Below are experts of layer 5 (counted from 0) of a mixture-of-experts language model. Rows are named router (the router's row for the expert), gate (a neuron's input weights, with its number), up (a neuron's input weights, with its number) and show model dimensions 384-479. Each number is 128 + 32 x the weight over its row's rms, rounded and kept within 0 to 255. Numbers have three digits each.
Before each expert's rows: "gets" lists some tokens that make up at least twice as much of what it gets as of all text. This comes from a sample of Wikipedia text that the model never trained on. Tokens count by the router's weight.

# expert 4
gets: ", ", ".", "| ", "|", "and ", "was "
router:094088123110143142128115116132136164055157112115126126157131162141115124132159198092091187145159131164176212155130066136123098146126191107177127133139158040151146113096138064038147079085140111164152147102112129083145090099134115116102121141138127131151162113101128105109112108076170175111
gate1:099115110158110143184126119108191175190086100167126166113173116109084209154164135133120117158111097146154103138145144145152147135110071160210133110110170037152119146134107110091148140104123096122140183115174121143111100127155114140112140128129156176081135172108181208143147073122138159098
up1:152120054077137139088101113134134107070099200092117144157125179106090074108146133094131223129106095088119133063151114107097151112181125065039108120154105137144101150111068121134127086071214105132150132100134179125124170107111158141155088100128137139148138037140139072103085111138120170139
gate2:078102158142080160075116128179109127177144158134135132158137149080134103074159156120194152091139193171058084155163143090191149066130156068088164096148163155159138147179134121119088102098085114137132079153094132151103164025068157134117072107172109146203124084167133121117126123125160126180
up2:085077187105136155134105148098169089107147146208082181083165173096137134131152128104117186117143116155089096145131170169092166150166093130149164113126143171087190185135098134145096135097075152119147139165167105075188133138068169177123082087127103186127109109131111171137152032140145149121
gate3:096107129160107069104093126130193193140157079107153097104182162137148112132142216163126154054130106103169096129103146118185085071185140152100114085097173110164103158152072171167161105147130181104101164122166160127161178161073151131107109098151145143128129125132134138181136138133163092138
up3:132090188097095083151203149156060152127145174133196132102142118169166183161155102081130160079093166111121115111128159029037114145183086069148087125124135126139100195086110125169120201058150122130210078139161118147133105128131199155160116155178119106034100184168112070125122155166132135139
gate4:140119122138105099141079160128090101054107089119111192144138165083143097188127139141108133119097114166157097072056113169136158173212165138158150064151166182108081146174138090164109120128093088142081098151172102151104127131127136123133119126155108090161109139079200191145083127126082154167
up4:132198129167157137115126096140182106139145116135117106128164124151120089028114122118111101149107158112125163117098134124145102148142127126130123094120115138103132136122102097080105124155160144149160154141107150116159108117160066111162128131113027127047154112104179111129140051093192078136
gate5:167159089115104167083140128143095137076160065125152117109085126120122092089200173084116131127121085102178074118150145166064095201171098113072102117132170190156125161154123158199124137137109108112192056119091137183091098148134062119175107161206149103110100172157145142084117086137115170151
up5:107159073124137138113122163121160096122113189141093112124080174101131111154153140135127167062205140129146125153078079191121059147128159131119108158085118115098130162145130136123123110101170107082144140075156083146178122138162146083169071146122105064118082138149135169179112120136087134158
gate6:092094133117054142173131124190196192108102121170127072129094144124127168180196116096167101113119087092187146106133099112205164074111129108149140151122182100080104139151067125162087162167199069158144101122149092166127142110152103179135127070136126114130155104090135132151099188123170158117
up6:138112123131119075105150178122102109171161204171171157135126184107091127175166153136113164111130099116120135149119091173150101161101105111185148098136060080119067097090094115128146129097126180078129169141084073116094157151050161161091119120159139094113151141101087075142112115143132152134
gate7:180160122111137087096182120118200120126070117129202110111109142152163181183154164126115146140152159166139165059144141169125130136126155152079112154072087116134102086106092166190144178138116162164151159111122210148115104092105059161050139120111125117123105151118115138087216145111158139107
up7:159136067117125125146143130095130113115139156100166104125174127150122049157182131111119202077104178119148116126102173132117133046062134155122176124158152172154137152137123108146160134157102138120106159091100101123071130110179072114090171083108145125144090142106105202141129101146123122149
gate8:170165104142155101108186109054164104167153164136115110098139086117125130099134147119143106135172139156132131104189140113142113137130102127134155088143123104167144179115081152110170106104073108150154159093127142124129162107107151100095147195068176153092059158112126136157116130097129111111
up8:066124099083136142137107164133123143163106111154141161134136115082141088137145157127139122123103137123154147128106154141117029059114191120123167200207097154118106152163097157082135099108152172118143177121095065111111066126151082111124154144135106106153108082119109154139155155159142094129
gate9:104122181103079125114107155112135087098105190136135125117111189132117145175120156115144125074110109191160171103129139145147096163091170064163144099107032152135124113091147133151168085118106147191100181151129143109108131080144177069146189054119100098149118115124085076147109060121146101109
up9:154132061161181136110103142135120111120072111152115136129085143197137137101111112137102082091146142079123131168117141057097142163157149104099122161123174142092115170108118167140111122132135157077107111178140169120128174109164068157110103148148122154148167155129124071169059164119137152139
gate10:142165145089079127187135171069195153176152173104100119127099120141152109147168091139080136177107151107108128122165074112161109105070089131067118119094159085162182133099114114114114099158162109162207147131070138125118114133153135117103065146150221168111148143152143115080179139111114128133
up10:126103160147155126128153125100124100112090100097088138111103135121059055100085072128130124162099133124143141106126169115134121136113142127082127141119140118141115119129109183112160128102141151087119119135181179112154095065158119144106164128142089127118148142127074112136113070098174109149
gate11:096157157139074128149080133114118124199178070137137107125174169122163166096102118108141129075111133104098103125171149158078137126109143127133183130110120152079152107189073117204114199098107120073130144059086163106143134158139105157138123159119133123171121163119121191124115115108113119102
up11:104177127116124114167127127203148054081091073109222110158133125103118118219134124167136145122145019167110168123132112081123097133120190127149131090073146117120167105099149159086083122111026130156136099129119108153089093102102121128154107127144109146130095147139180158104117125091169173165
gate12:064134099138143145094113133122125154120123098119159094092131152110108115160095172120167116114154124168097114100122124208120120141176118108129133055112100112154142112153115105157145176129121163044156135180110070086137089104184125163139122111096078128113130154169135169123106131200083057155
up12:154140080090123095138102131072151150111107114172150127107191151128178131078124071093109145045091194140139175138154141136104118121211129124114135093056132117174114102161093159131118130109105089182135187085151131175110107122140187130124114143113136113145100119142140148095157133178114105141
gate13:185162128117135102105129083188108173068117134106126153099093065144094118169098118154105100130096148103154110115156143130172115115116101137114092078107094200099144169139146124140096131127111141092140082088154187095139098127106142106069164101145138146073146070077081095139094139132088132121
up13:069120136104155161129142178173135121163063107124118101105105128155099143104159176158133187096148108149110114161097083110131100194102146169133174151098156090112139090066138148115123128135123133144104102173121136136131095104137170155175091149143097150099076115186135168145227102107197120108
gate14:115100210130114053127114159174110144124084098109137124137101087127196099067148153075139119158170149171083127196155102158169106156126108183119081091155154136141105045137154133165129172102122135095145123164129113110124102155159177131124113136136099033158091180172150143128143120173150087157
up14:169174154122151139178132125126084089116140129120127141062177125116134053156171103069127173183125118155111119169138136125096113164188097146100141095129123178130160147090094134112105152097183112144137115096122171128146070118122066143172103076118105116126180164106154097146153131154152131166
gate15:150095155057103119186110077119084135115151136172125126164055131149120186184116130104164121182060098148143113140100151107120105136165179112168106136079206127104145145141129130105170103108076117117169141128173074154114150105122104129161162136118124105206173054171153102097123088151103134132
up15:167060153079121126206171173125084163132128139116101125095087107119188149113063121088171097156054088154164079162121109073147085179153110161152116114140149163093141180126141109095140148051096106128124107056140107133083134126121131135176151093134102132142118089147169100130144176104105165094
gate16:150133150209083100191141128096085123126153145064075142160093125073148121082137092148157134126125114143112111131124173124102122176177131099189145140045163094103134150158095101152170157103123141107127173110155111134161134093168110068176116115077136124171071171105110139086099219146135134086
up16:131100059147119120171152109092166169134116203169168147174146115121110146160145129161123169151112114133139107089165108129140119149189118099092153172092112111181145132153094177136079123187081111108118069168111166095170077161181124108099126160117121080139096184101146111114105088103113126104
gate17:122119103115142141109151138183113172161183131142104139184088092105101077156165096097133112091100127122170130129094123078127155126110106174121079141172134112143093139088075130139161149110136129142073123146132120168120136125066174136095136133131187105125132152132127129110096151132114142142
up17:144172165140108089134135104093126072136117116138173107157115168173120141157128142183126152136100140139134151067147160155104158162162156138174098118123175122114097138078100144120094133091052128160180104175134195152117145170101123151114143077137151140123111147090094121107160079048136176117
gate18:114149181127131192171143151097170137124096093145185092160100118106099076165166144107177073126125134145097139114098067154136142151151160172138116064185118104158148134076120152134188170103111139062150141150156125148097130157102182100107059139156054105150163154112139093131137126060145101129
up18:124150123099136080096099131126115080122140171089111115111086191153157173135119141106072167167137161161140135107195164125122124066194098109172126168092149164139105116150137150142066085159125153144119102088160099141130129105111133173123156140102127156119143193127136156118111128127148166108
gate19:124084091093137105116149110148119169085118156129127087137122082119158175222156123188157143120114101150098062125187168157171136173143097143096124126181129101117188105103071144123165151104152201140125114121156132147112149113114123171114119182132117136105145132113154098146041168061128144116
up19:132136069100130177137147143169139144078158113143189111108159151147154197154126153156165103109131102146126121126174104114065123109065182077059115164142104067137134196095130141173120120200147146143174129084147161099079193090091145119105129094134147145124131109080135080170116110064096166119
gate20:131085087092137187133125173137166149123159137136113103184174115136162137196151107108077151167114199080083143173163107076134118071104120123190154119093084090123103116152115132118113188092123133068106147110147104115138125123118130118085108160169158087047108097189122181116201169063166175152
up20:076131107106117127153108132171095132195139143120114079181117108105194117161195100096086167147081184150107094142106139125165127126102105179075148111110089146122129137176114111109176139145089177034086109157108103135098135128151132106131146159166130075101137152133158131093145139107191183123
gate21:133147099098119132131113183086102180173059108132105123172071145174194140141169127094145173082116093152114113095150111181136066186174140110129124100156204060136102130137132096137148117119155105092090092120151128138193127181144170138177096112152092101111107142158090138139071151122074106118
up21:089129088070133123108126184114141183166170117091125077104160152155104074101103085100130112100153099146084086111173109156126076109165097142145155109163146104140134130187107142163155135113181119138107115136120138124148119140147099093131067140127110115150135089210175171104151159120099128126
gate22:155159221127173120133132102111119101163198126134133143097154117138146138119116102143153170104131095104163187116130104102209098092147139143085136094084170156104143110123118140153115068112174159073073135116136140163110089137070142126120089117073138057157122190059086140168127069103123147126
up22:075127176159168167165145166132081053142157169121088198071149147099170076171139076115153169159103144144071147089123137106172116104133148134140175139104081178147123136137148136142158103101127109081137139142142128118109155094070176106060148135086120095143148174103124121193124137110117142124
gate23:097103112145136155134157125148135148141188093106177118169126164127154136137098115168111154171143147142130130122173159153216136172193179162082108110170130106138144149126123125135134116109115141156134184131158124183151161117125159111126163122117167132202183103096140152133143178130100146180
up23:122090086031138159173168139152174080130145184133134130142130171162100079150162108158119078129141147174118109124128119157109135101122105147160113091120167145083116144118152146084078128134133134153151172157165166127143107111117114178124075076124114108119128093168101116097121160133089157077
gate24:153096123151112222094106094111147108168170200148072118135105154125121118092161109180171107166146110153145197149099108145123102138131117138158137135108163111144152145169129065104150135157079147105166110090136135122122068113164147155152091165184134180168078122152133170070071137145168143066
up24:103141092100099122125094091103122160147065137138093087112131110133117110177108095112122151108103157104174168125202155205110166137144063154124107198110152109097086111169151161112074143113058141113194140147142138127112137152127124107099137124171131139151101152128135190094125129149135121116
gate25:057128118130106143074098182189157183130182138194135217080147175144113132076125201132160081203162151170157127092091083192136061175082166092125101113071184140154090129111123123178136073128117127169093103087085106131183064100129125138144165116108062141164146097133139146103108149056211140105
up25:101114046101089130170116169104137072133142155117198046088119156112120142020114197123134109084150099091119064104137094159153124122093166096133141138128119048181155154138151112188088195154110129157158082173122165114140056136077130129103064103173121118135124128131144095171103073146135102127
gate26:143144154127114133155155102098083101157129101148152157109091081141088131169216087140139185180151149132156172168128150181145144148082076174179074141153142186101089144137146119116213101128111119166100158149082145161159107156134112120146180131156138145135082129163137068112134119133193128159
up26:108092095117118080100160145210173126105140109084149177155136144135172118162145129109131111115158117182111053077110175069134175065095175056149089142086078139122159163118105141132097169131066136143127163112143145140182086150119139131131076028094113171128096142137122124117124181115118166135
gate27:135148098140193143138068140115089146131114117107130123108164115108076146118083157068094158175163077192122151154145138122113124161158071073166119138120185166133108144157133141187112157136114121162121109150129077124155193169113144154085124161110076135165152060109078151172121094096184165142
up27:150169092107133147142147128108077173137117106145078126154138161138059167106077106108141091129112107172084204111106108139150085131117135255097116145063181129121132123147113114117107148149159049086093153084144151055155172119159185093086134172134172102093100142107092194075172120103146149121
gate28:146149148136103144100163120077133178109129092179170116114172134142100103174129148131153126098159139091123142115145121173090124087162109069116072117084106085156156107145092132137160200170160155175120110111133119081175135112138142135089153137146133141070139064107088096166142109158078076100
up28:152167089133171155132131117144203102183120135142102167182143150112111164077098143055146124167092109126125184122131202136132139144158129127188128166119201176146093138111114107172153105103091114155089168150138120125099092146099084110193150136072096139139114112125171152084111140088125137142
gate29:085158144128063080116160196086079093094128134037167163101162157119119120065176139111119134127141161137113147127112121136148123134142127163118094108141159136115162145192119091116166124107143127097107151145159053176102102140071173142093134141154095158161111057104134197131099157126112144191
up29:091118129060163138056180111133108109166056153151142168178114122118156124077187130159165105168111138124090091090130142128175158109096127114097139110124133090174095167054110131142109117191124139127100087106164102167148135136182079112142068164092178177093103190142167059160092087101144146131
gate30:100086115111123031112123132151109090107144164051125145147129157147127070088189135147099121133091134142178119133134134145178187119085108134190122140077159118125121093122170144144163147113121086112089135167225130148114102128135118130130127118136060169133099166110137081117114165116143139105
up30:141141132104130100136097121171078135066156128055136129118191097164132099135173123118110161149090160150140134133160140096103157119122138150135113123109126156155151092102188117136183118113111141056130115112125145179153128154162148162073153196123051093121130178059086042123158120120127153116
gate31:111157080143069118130112139119169072149093151122138074179160118125175122089055173161148065116119169136163126190135104115183125087131137080169121189068140124103170149138141092081101123125062158130152156145136171108067136164103176177123149101118149145154188072138151129138188111126131145145
up31:143143122106157110138150056144158113177106116137142138095126117114140063140111129168076134157172122137121114108118168058107152143142162054121131101149142107181078142123100161138109157112194156126178063153179147149066140174118140134119075172140162079187089184179159103152079121118141141133
gate32:121152141135103143161148116174185139156115049109066102171119129087142148128150178128130139136135163056133104136140139105097117136088111147096173145148110102151093160105178126114110140117108122176173124108152116152115128135151145137165152083129120139107162149078124149106119131082135137155
up32:166164121172127169146130189167176104141139106148122085110116181081105118168087164113113154133124136091168167100069119089165092129074129174089125189153102105119082120114110155160102092172131131106111112167122165102133090128035104129127188116118137141124085120118163126097161145112150109115
gate33:144117040097134124095128131085162124104171089198138069123119114157119150129100109115190124133172125125102127151098154092171218117133140135158136095147082158131078100162091145161075083077175120102151136140125161109134132111095141154099096058171086138082107123150149152094135172135060108119
up33:126193106094103134139100166158091123144217168117123124094114135144113156119163112076063117143138089120160136148135106105119171109182161175174119134131139188122133096174119121095078098094215144092157068116160139110151188115101123132110054075116074119115147085079181120142148152178099120150
gate34:149101142134062137117120129119141125122172102141139125121116166142181165114125091190128062098138112022095131148104088130124101120152160056126169100131137100138133109116200133150125183123111113112133218101145090149140161177107157168096154107155137106203137172164144139115198087127135196118
up34:160135122122148125177159174138118175120138170152065130132145091112199141138110185102147173073107070140113178164172112166101117142106144138156142068126141087117122098170135171134138155128160122140174138165102130115149156026159137141117154131168136136171119133105111197180153143110118129103
gate35:096135056140166142181164122104129111134197138084115122135124099148113144187128135101155119078114118093146143127128124142134172165068103105084102148172155140113137136136136117177108143127197181163129208114151098098103114118082151093096199118156175164164179094113131149062137178081099142148
up35:087074157143123127209099108147160071182134141147116149156164195111146108203170100156112105153139137129104089111157149100116156125118116163171069145148116128145168161111096124197097164112081164127163117104192135076094131132118032135134142152131163108180108123138102149090127102181066144145
gate36:120135129090121111102101111145146109100127105123127146129170170145099141092202078120168072140152120093149148092183114108095114119150092133106105109091209186113168059175147163166098155133146101095146102100145125095135035137154154112059153175194165129157125147147151121136121170133114133086
up36:156219109143176154104139107118125188194137119118137098141121189147109124123123152086109114186130096096151106116204157140157169095125097152147178200139153094208117197159118087175084139138113138110158067119128175138140149153154127170086123200137105179162160110084135131128149128132143086127
gate37:179153156101057114107147092125119119071113139162088098090104090187096098134138142115103126103175168141158119165120162131181102185146127100147113110102190145167121153130167067138096144124122158080104148068132143188121103127151122142169104149156133198165182161128141128144161141141161185128
up37:114141150143152151151125145095128112169139152089172162134152153084199157094119127137161078206080133128084168095157174112134134139138094137130102158165082121128099133107112086096141083196166041160104113098153117110113163080110125096136175147095100135086139127164109072139143140115070077135
gate38:133103109054139093129129109167134102074148136096074127119189154116146107063152150135100125111097142140129162176108078110149134144181123147116129156076133152113117078098155116104145088103137075099149105120151074179090105100180098054156094088124177133125130153119156186169142094073098167036
up38:117114066182102152112115124121139197146207193141140162186130100150077168153217091170138103111154110156105126179130175138123143139140169110051126102159174097059119106091157154116138125168093135196159115131173149120144132168102118184142159113106114146094124126141067093164164096076142093197
gate39:128091112131076077092093119145115121089158087156069088084114186012215124064069082184102130154138098138133155106152200149119115140134157145175113107193110140143122103073107122103101102149128119116090068117186185116106150102106089121141203131081160122051111113174156111101117130133117109125
up39:078090103087144098178223110146116082129149137114112141054134137143123096131161117146128111108180124138162084042167148125142131116088146115153143168126137109170150078142141114123081123133105195129111167177070176107144135158161126132148164144152131164170111158153131136163134075104096067117
gate40:066163093077113233094131141093111074139096090122132174147115144112141118160070125118113202120111143103116092136128168109177126115108136090137139048091118086130155146116053167110098045170098158119160111136089075079068123086185094149118153119097092118122192096108165131099093053097146148140
up40:129103106172112073135108048137127140128143195085105082054190159114107105150130103128126086101187084065119167106095130163032111095135133151096123153064165112170128123179148154091146130082145202129138129094152115144135087076181123108117139154118123143146065131152080181150100171174176152174
gate41:079115156115169134154110074158106117117174140109140181186111135122147088150127117167085113156087126131104161115110080147107130132094236126137124092097096155180141122157080167140135165130130123075160123105153088094120141097058111153147120127100091119165198159127115148234049160116134141155
up41:150143135125130162083066143043130128079112125121170120122153143105108119078158148156138120124113195074180140102081192154125168143102145113185082133133118179151130084120111117104105120173128110140076088131162085149135142159095061173100123129141118103074118170103102118153105098151116133143
gate42:109143102165142164122148188212152147074108130087115129120094149121151096158175148096092188103166117089192151143082154150079125112102170094100101127192130102139146158082114109097156131074149149119095148181081183186113139114099060096091107126120098104135070112117076128180113134119122118126
up42:129083171124161118123134101112086095168125149116127139163142098157150138130149081130131172125101095105081120129211109143074131132097105159157133114070061097125149118107120120120174143117058144147132104107096080124176135153168114114085171177064112130104086133147145203116130078135104116114
gate43:107168087128121151128157145118126168069127115156109089109126104139165130103131134149168083150106156172139168148135103113047144109158169145083088215119112119130161129193180129130120138107116083133101055151183063099134102110105111096103161198162137167124104161196151124091118108119122133043
up43:143134131150153184163132126134106160158159099128106143125083191138165157163164168094123109146138141177127168113141110122151082081154167204139132144155151098085089110122120126066090120152065185149101102079178113096117101132133124155194088169219105129105121155171123086120098126143087161107
gate44:120149176125132093140100181077147087130159088117102130153126085119103164036100099115141151126152104079107160112067119112111137067129086066207089089067120124132054096128131135081152112182150081189095181082130105124087106117180133110105110110141126199186071095133136097141195110151083095126
up44:099136133137130153120125112081115171138140143103126103107084176125138175103051133193142175160144126200082152107103132128104161140149121130079121146136136101187114141183157138064150121146083124130106124134173067107103102051162140127150172082125128154139148134138140079134120156124173123116
gate45:138102106114108132130143067110164137163100156137135124146131142090106123116067181094160171157089104118161138146138088160092106115161098138166118085117075082088119116103104137147164114204136133140142151133130103100097077074165174096135061103095184169101110166140155127127147128088121176158
up45:132158157139132111081087115158115115111132197098142111133082134136140204107112081108091134145120104130099120138095134099103083172193140155103137156156077077101146168143141152137161120123142166113155110072180068154051194144147156133137117161141120099130178149142130166157141086144093182139
gate46:140158102141137121135090171182153105087115109107172154092083126141101104132151108135130095128141108125142194177103112078111148061100146135149200176157027113212137063180129151110145151161111124112112118142136135155118094178106175119104140079087113106146143127127135119180083078121158128096
up46:171089117110144091126074144140171163092118159132140111174125093129129076121174187194106090100127151130099143168103166034171149085118143114112115184155113135174119121202155145153111143127143116093090167130150188148090068095184201105125106083133120113148160138097122112125132129123154168122
gate47:088136127121058202138120158202173122058131150110147089137162090095150099052117163113105105150127132109113074107139122122147057167207123135156106148138110126140117111167209115175126123097050128098128120107151126142089126159144163102088122093122159079131055068132201148168057101114150135146
up47:115159111110180186094104167148191128088125109088159093167157160098160043060116125103164149128176120078182084069124175131131094130151104109153102086125066175117112123156142155190118091120089154127165098111080131113128117101152109148137113118095083097092105114137156087165071107114065151147
gate48:094156157116085094145146135159078153104167137077135170166072129090117145120169180164165099086122102160107175098115098081081100105080107113071214088138134148120147153138114118104167189109165034093102165130089123143135147150137105217152112152131146126109167119112129118108128132120142090084
up48:144138152151086120104135125069095155140146103112094064122142108155142080065113135172091153152133119156166147151128122154133150109139112116178219170137110099092133165139156135191155191126181122084106126162088107149118115101172115138142119164107174142166192104129125150095140123136085120131
gate49:160188128145140105125154080121120117090165122123151086163190126117078144151068153155150065163139126115151177168179140091159212120106140099101147181131139138118125138125106127202082179116095080141055212145080146083133123157119158190074094184104093095161158175110068084163149123164136140168
up49:172129086146101161115108123144088023133091135122145158104096195146101177134162115096129198132141124076116130125121138122106103111152139158114137151138112077173121126156104132146166152107176190157156072118124135142105142095132146124106157086118090134102134088161108139119140083133134130155
gate50:086166188163127163071177143118127096117159067164055168112184203121068124110127087121108184122121127117103110123112153138143177134146134150087142115160177107114108119143159142182121152140168128160114130140126172111150150145158161108083125159106089075164103125069121104179139106116147125065
up50:130126093151119147138060120150102138143132131132126138142132117166194144134067161136158109134116125171087101141152106107190113134098072150164126134041098099118133120127117076096163169133090120114130112122130113076067133135175080110077139164159125140164076111122126158145119181124069112178
gate51:122075189090109174170096140166120129114145134089143136122113075094147091108187131125135110101181094124101119114121121166100089119156105130148086112121090115127137115157094107093081134150139200082164143142127193105133190155165138148133122094083182150199107135137175077151114150150107180142
up51:116121112165116061139141133108132072122081126184150105186087060152135095116139087186112109156151140148082150115130157123133157122145156108122102118149119112129128143105102126095079189170177119057146079177108115137098131136146203122154141151160165129074121109119120143117122109110195129115
gate52:124136168103125123145112139109131121135102087116144161050122131102166174130149096092140124170174132143092107135131121124157071133135115129102198136152162163112145131112158061192136147084111133120117152131151112152112181163124140120105189137151161159087080209093123138170155161148153128158
up52:110160137119125132106118074120109148121127154089165135042125131103160147189077146087150119195156152132117139080127133088177062137178122116147136106123142113094100153138115110214120173129098129119167145082144101146100159156087126086155166116142115172057094209085084152118128175073135110187
gate53:033120168076142125072158109176073103089117111141139131148103118161138096099130102145145104154092128140158209102143163113166150072139098130142064086079137195062144142163128164137126113108100140129110096153149102113127161154125212133166148152096118127140126175131170140165128116084190080175
up53:048133090116117110186105133058119133147157106139168129144138134110148116166156154135175138127104076154137116092138114153104166076116055065143145173115171105110133087115126094132079082142090159170109154196134119141180065155123088152149091159146125153094126110120161140089102112154115097148
gate54:149166082126126138124127155144153140144126124126142077162085158100139144075132126195154115104173118122143108156095164124139127156123129195132131188166113178122183081155133007131154122112115139132184126098138172117094133167161086156140141201126139105106084085121189109111134112116130080081
up54:163088132100129113110164120183110121137133127132140129140198154105160125079108106070089154108124115141113151195110132144128146131088092178167101161155135127150126118130113090179130159153114095142137148128146145167103131096122104169107133118158189127163151146148116172103126162152148119135
gate55:116139128117129064111175166182075087114102109120128116158136111106135090121146058117154128115184077111155114120145137170123131148135149135146122099161065165092116099088180112132169165185162122135093098069093140114119140129151127118152178104165129132133112131124110124133075106119125102127
up55:129174122102073144154097106137133171111143165112170118098147196143147148124155172111121107159099158072131120180172174138091152113137132140122155174126136082173141107164163125102108043041124127133107099125107155170153155177067189122112150124075140085150116172171119132084150173134111113128
gate56:117089165084116097127157057142096158150210145142132194101141114153201059087115129155121150104173136121149108109060105121057115130148125098158105167090073116176169097132077099102153099130098142136062118183142128104117113100156149126168079103166096111121137189111100131150131080138126135092
up56:114161083147143091135143125038141126124126122127121043143115100124101116127103144145110136176091133175134101170136093143121169179106116118120121096137117068099134181080120145122142168119113101120155099130158148110165144168143137080117167156117120068082133161193123118127104151178124086189
gate57:155139163150070144082145065180068163178137085113079121204160111113167036146166183116150135180100172119171135066109106160087068088081138121112090110151071090075129152123177128121090094136112109097172140193143168165116143145123193115149073110114069092183192075093135121173182092081168087177
up57:122132138131156101104086144136179093130125133121066089147105120127181164174090152197116087129131110108200124113135138082095177101085156114139082088116076182122091133177097129136141111073104115142107064095120116092113191101133138118097160079152151176133158096105118158103138186132117115122
gate58:061123091130116085153121153139164125125124085104163121141087109132139140124133134118073115119101151131136165119151164084119133130086116106140147078141098170142132155163163111071185092134102099140159136183091156123072135170196171106160172116080136103137158149133098121164149120061131145047
up58:133148149099171122132145118167162036152169110138182143160119150098142146206124070125135164122104151132087130089164165112156161136125169108152120131205116129113163181221154152090118155137159195164120142177093117107147092111140166109100082100095117147155110125076115116155126151067138135108
gate59:089067108156175140128171179118110072209090102121125120112086116101115172118103102125104186133113077132107093082154105122104096079079182156140141097150137110126162149124126095118134097195147092150107090155124092110130139195058134120078107093113088111106137120194138157153100176130126140054
up59:136080096112174118160137091156105091146138094101200081112153137060109074129116108129133125179162081094113114145090118117112121092146136180178150180114073063170131150175100126113141128151124163156119049132114108094133188223113056107077124061111147156113133131203095133123107130116103122103
gate60:136122095148120096130174122149096194135138136185119115173151158131144143157136047155111147147148124160146151213105052115111116060174095148092133134130115103134149108123097158096133119154135108105114143073078111137125105113086139156100142071137174128131146152143149114100152156126134115191
up60:154109131160162107136144148138120125139175118170156137111122128130106103120091100134061109118180126174113120146114128180140087068117162131148093133122163142120106096155145147045106117157065144135122131096131060217147134095078138176097125126121149151204157103107134142157082162140121134153
gate61:172146122079146151126103095122138127138128184179111109118090152098117135093104155140128125138026133123123127161164090140114153180142169112133101109111156126132110132106112144156073112093100142120157120154077084138169167087125093160124132143103073182115150147104124099122143112170148157110
up61:110117067187128116112179155091202104185137108117092128135181179105106163153152137089139134102171187151126076091093144126182220154111117130135164156125142115117045179185091127139132153114120167119100083112159148149133086169123124092099116145088150121118097121115187119177091076142089110100
gate62:169113125135112166141130140197192145112110051106103135164127149182151144115099141148140150130149174154082142057158069081178127136131149158191168073099096095133093116127169165125180123097121115143124152136150104134137078143114131126146104126140118113170099121168114140167107104167153160169
up62:170144089098145189128156072179095136110155123138095121114168130168163122149114117110141115187090162096089146123131127051101148101138143157158138103103134085126161138084122131124148142155172112181097123141105146112113106090091142136166032236083124144148104180172098116134104088182122069131
gate63:143126057154204137075158136154122113120125170189140128159127110100142147129075134071112088092184167139164159120070135149137113183109123162143072176075174138125135127114154086154149111168078112153133161125170172170135142165105124088146097142165103154083144211142114066131090088171114179075
up63:117165135106124103173087172144111058103128134095087055132121135119084134122096112147179150130131072146078130126098115097147173097104114125136139120115108109156141115101145140112138144126171136126096131163142130077124123129172136111023139121055053112158121103087156136166209140131064132158
gate64:073079109135120119149091105091177091092113103162144149218084138055077155075104130135139157111132139149097146133174146087118158129156125078137088134095181150127169186148058079145154102128104096144154085133146130121129131138115175093121110103113106129139110120077129141092113168168114110151
up64:148142143155158132099166127094137161110107126139116110114122161101088115093129159130161139091137135137118154116160173103144103109166157124119105088140153194146136138147120069120118163081129078131089098164134081116107132079099179098080121106169133178169161140099128164144150187135104121096
gate65:087134117191193089069138141163175141147080123106072153091150183150097130149151181117121100121146111114146126140125101125136137131132145152166126129162134124127148100103191154212139126125063128142132148189035092142152085167157152085121157060152140087152127222146082135130137099132143117081
up65:124166179110089175159105145065112107148112189157137130163103138156123153072094099142159120133099114192142143142153093091124113197099078123178079116118154116121085124148090104122079118168130162119152172121170122113113122159169120110169189138113098070135108093131152107086152133113145160145
gate66:120083167174166138087142105106116178128073075134147157116148118140128155161109086109212121130170124098071138162165152165072136118167172112188133141175123085062120108114133072153093153060122114153129138145067074114148136153185101120127169132154132122137144146068084164139139125087124096144
up66:097114091104121148141090105105211111082128075099124176146093115178139096174115108131141152140097160114166100139138164121133097165131137097130135104161162164126106126165199189157126064141182059144132070158092168154151044164086140095155173184060133115125099078136144155104095154090107144111
gate67:147166121085138103129133133197153091110153088208121156091097119142106057155098106113145110145132135075112152125056109181133115129104077162116117123094141108167107152080088120125149078193152148123107161087135134119141129194104163108136069131184123108114145137152109136108129116113116089119
up67:058115134090196103129088109118127135142112215126170098177171100130156107123096112158056115143100035159124132108089098157175174166135083166116146129170160104091080091132145110123129152064127108100118075103121089154140167196159154126148122131154118157100140124108110067120149103182124121155
gate68:132152146089108170125119075157128145064094163158185128120118106149094180121167087181162115159180134153091184159181127154130132153150155142045166130182100090169095139135139171138145109095156196128098138084113132120102097032107147156168125143119167172116149115143140166137102131144118123124
up68:156090207094155157096157125216149129108065118090056136162121189164136113054135106148145147165117144073142113148184138162151133118142156168144187110113155092121153176097099128158144097099109102136187112100200102091097084196133113149158106058100112123153105146134162196177120073113130159130
gate69:107133138143155084098180083099171154118086114140075089156122151080160115117229109144144112145154114143115100059110112108130119135138119094192102076165120130093160108113110143117142113178084107085197058129110111124131098131090115166174169135140177099194121141135113078136064107052162107079
up69:108081085112136130090115072175087118105091149166144131198166117107113097091178191175130166120108129148141111154120084094075123107086108116130171125096205114129162113148096170136153105181137110089160112160093136150153112127054150143171140196091069107137165121146146193169099148159150061143
gate70:195121130133169106104101098160140117139113179112064159193112175096142108180147091130089142137097086157096084119132136082121158181114153144094112148095126142107143101163140090102149116177088128084169129084104125054073097134098140198106181040197139119102153163131146103112149140203178181120
up70:137136124156112130115114106160136099170131178163121128134080179154116107157173106136098120120169107102133129114171166046084100151119102116066111123181157121149108123121157118130177137137114142077129101147118152163130109160147179104170101176122075156181134137113150109144160145156144093137
gate71:142207168161148154136164075126157099118156152202139098094123129108111164093128050160078106112170116149201164095165145076135137151141127126098092152111156141166088154099130090066181080130116131099132162141132102091169122077135142098139136119136170157157142152118112147121147080100139158086
up71:104167138120141083147137146137161160111171113138111087102139116124139160174111144148142157120101121158158054111147163109100138072145130079148144115117094143153104129163134131158177108106214146116079113164093072123106118109150127119099108182137186142132140144176126139102122083126174122126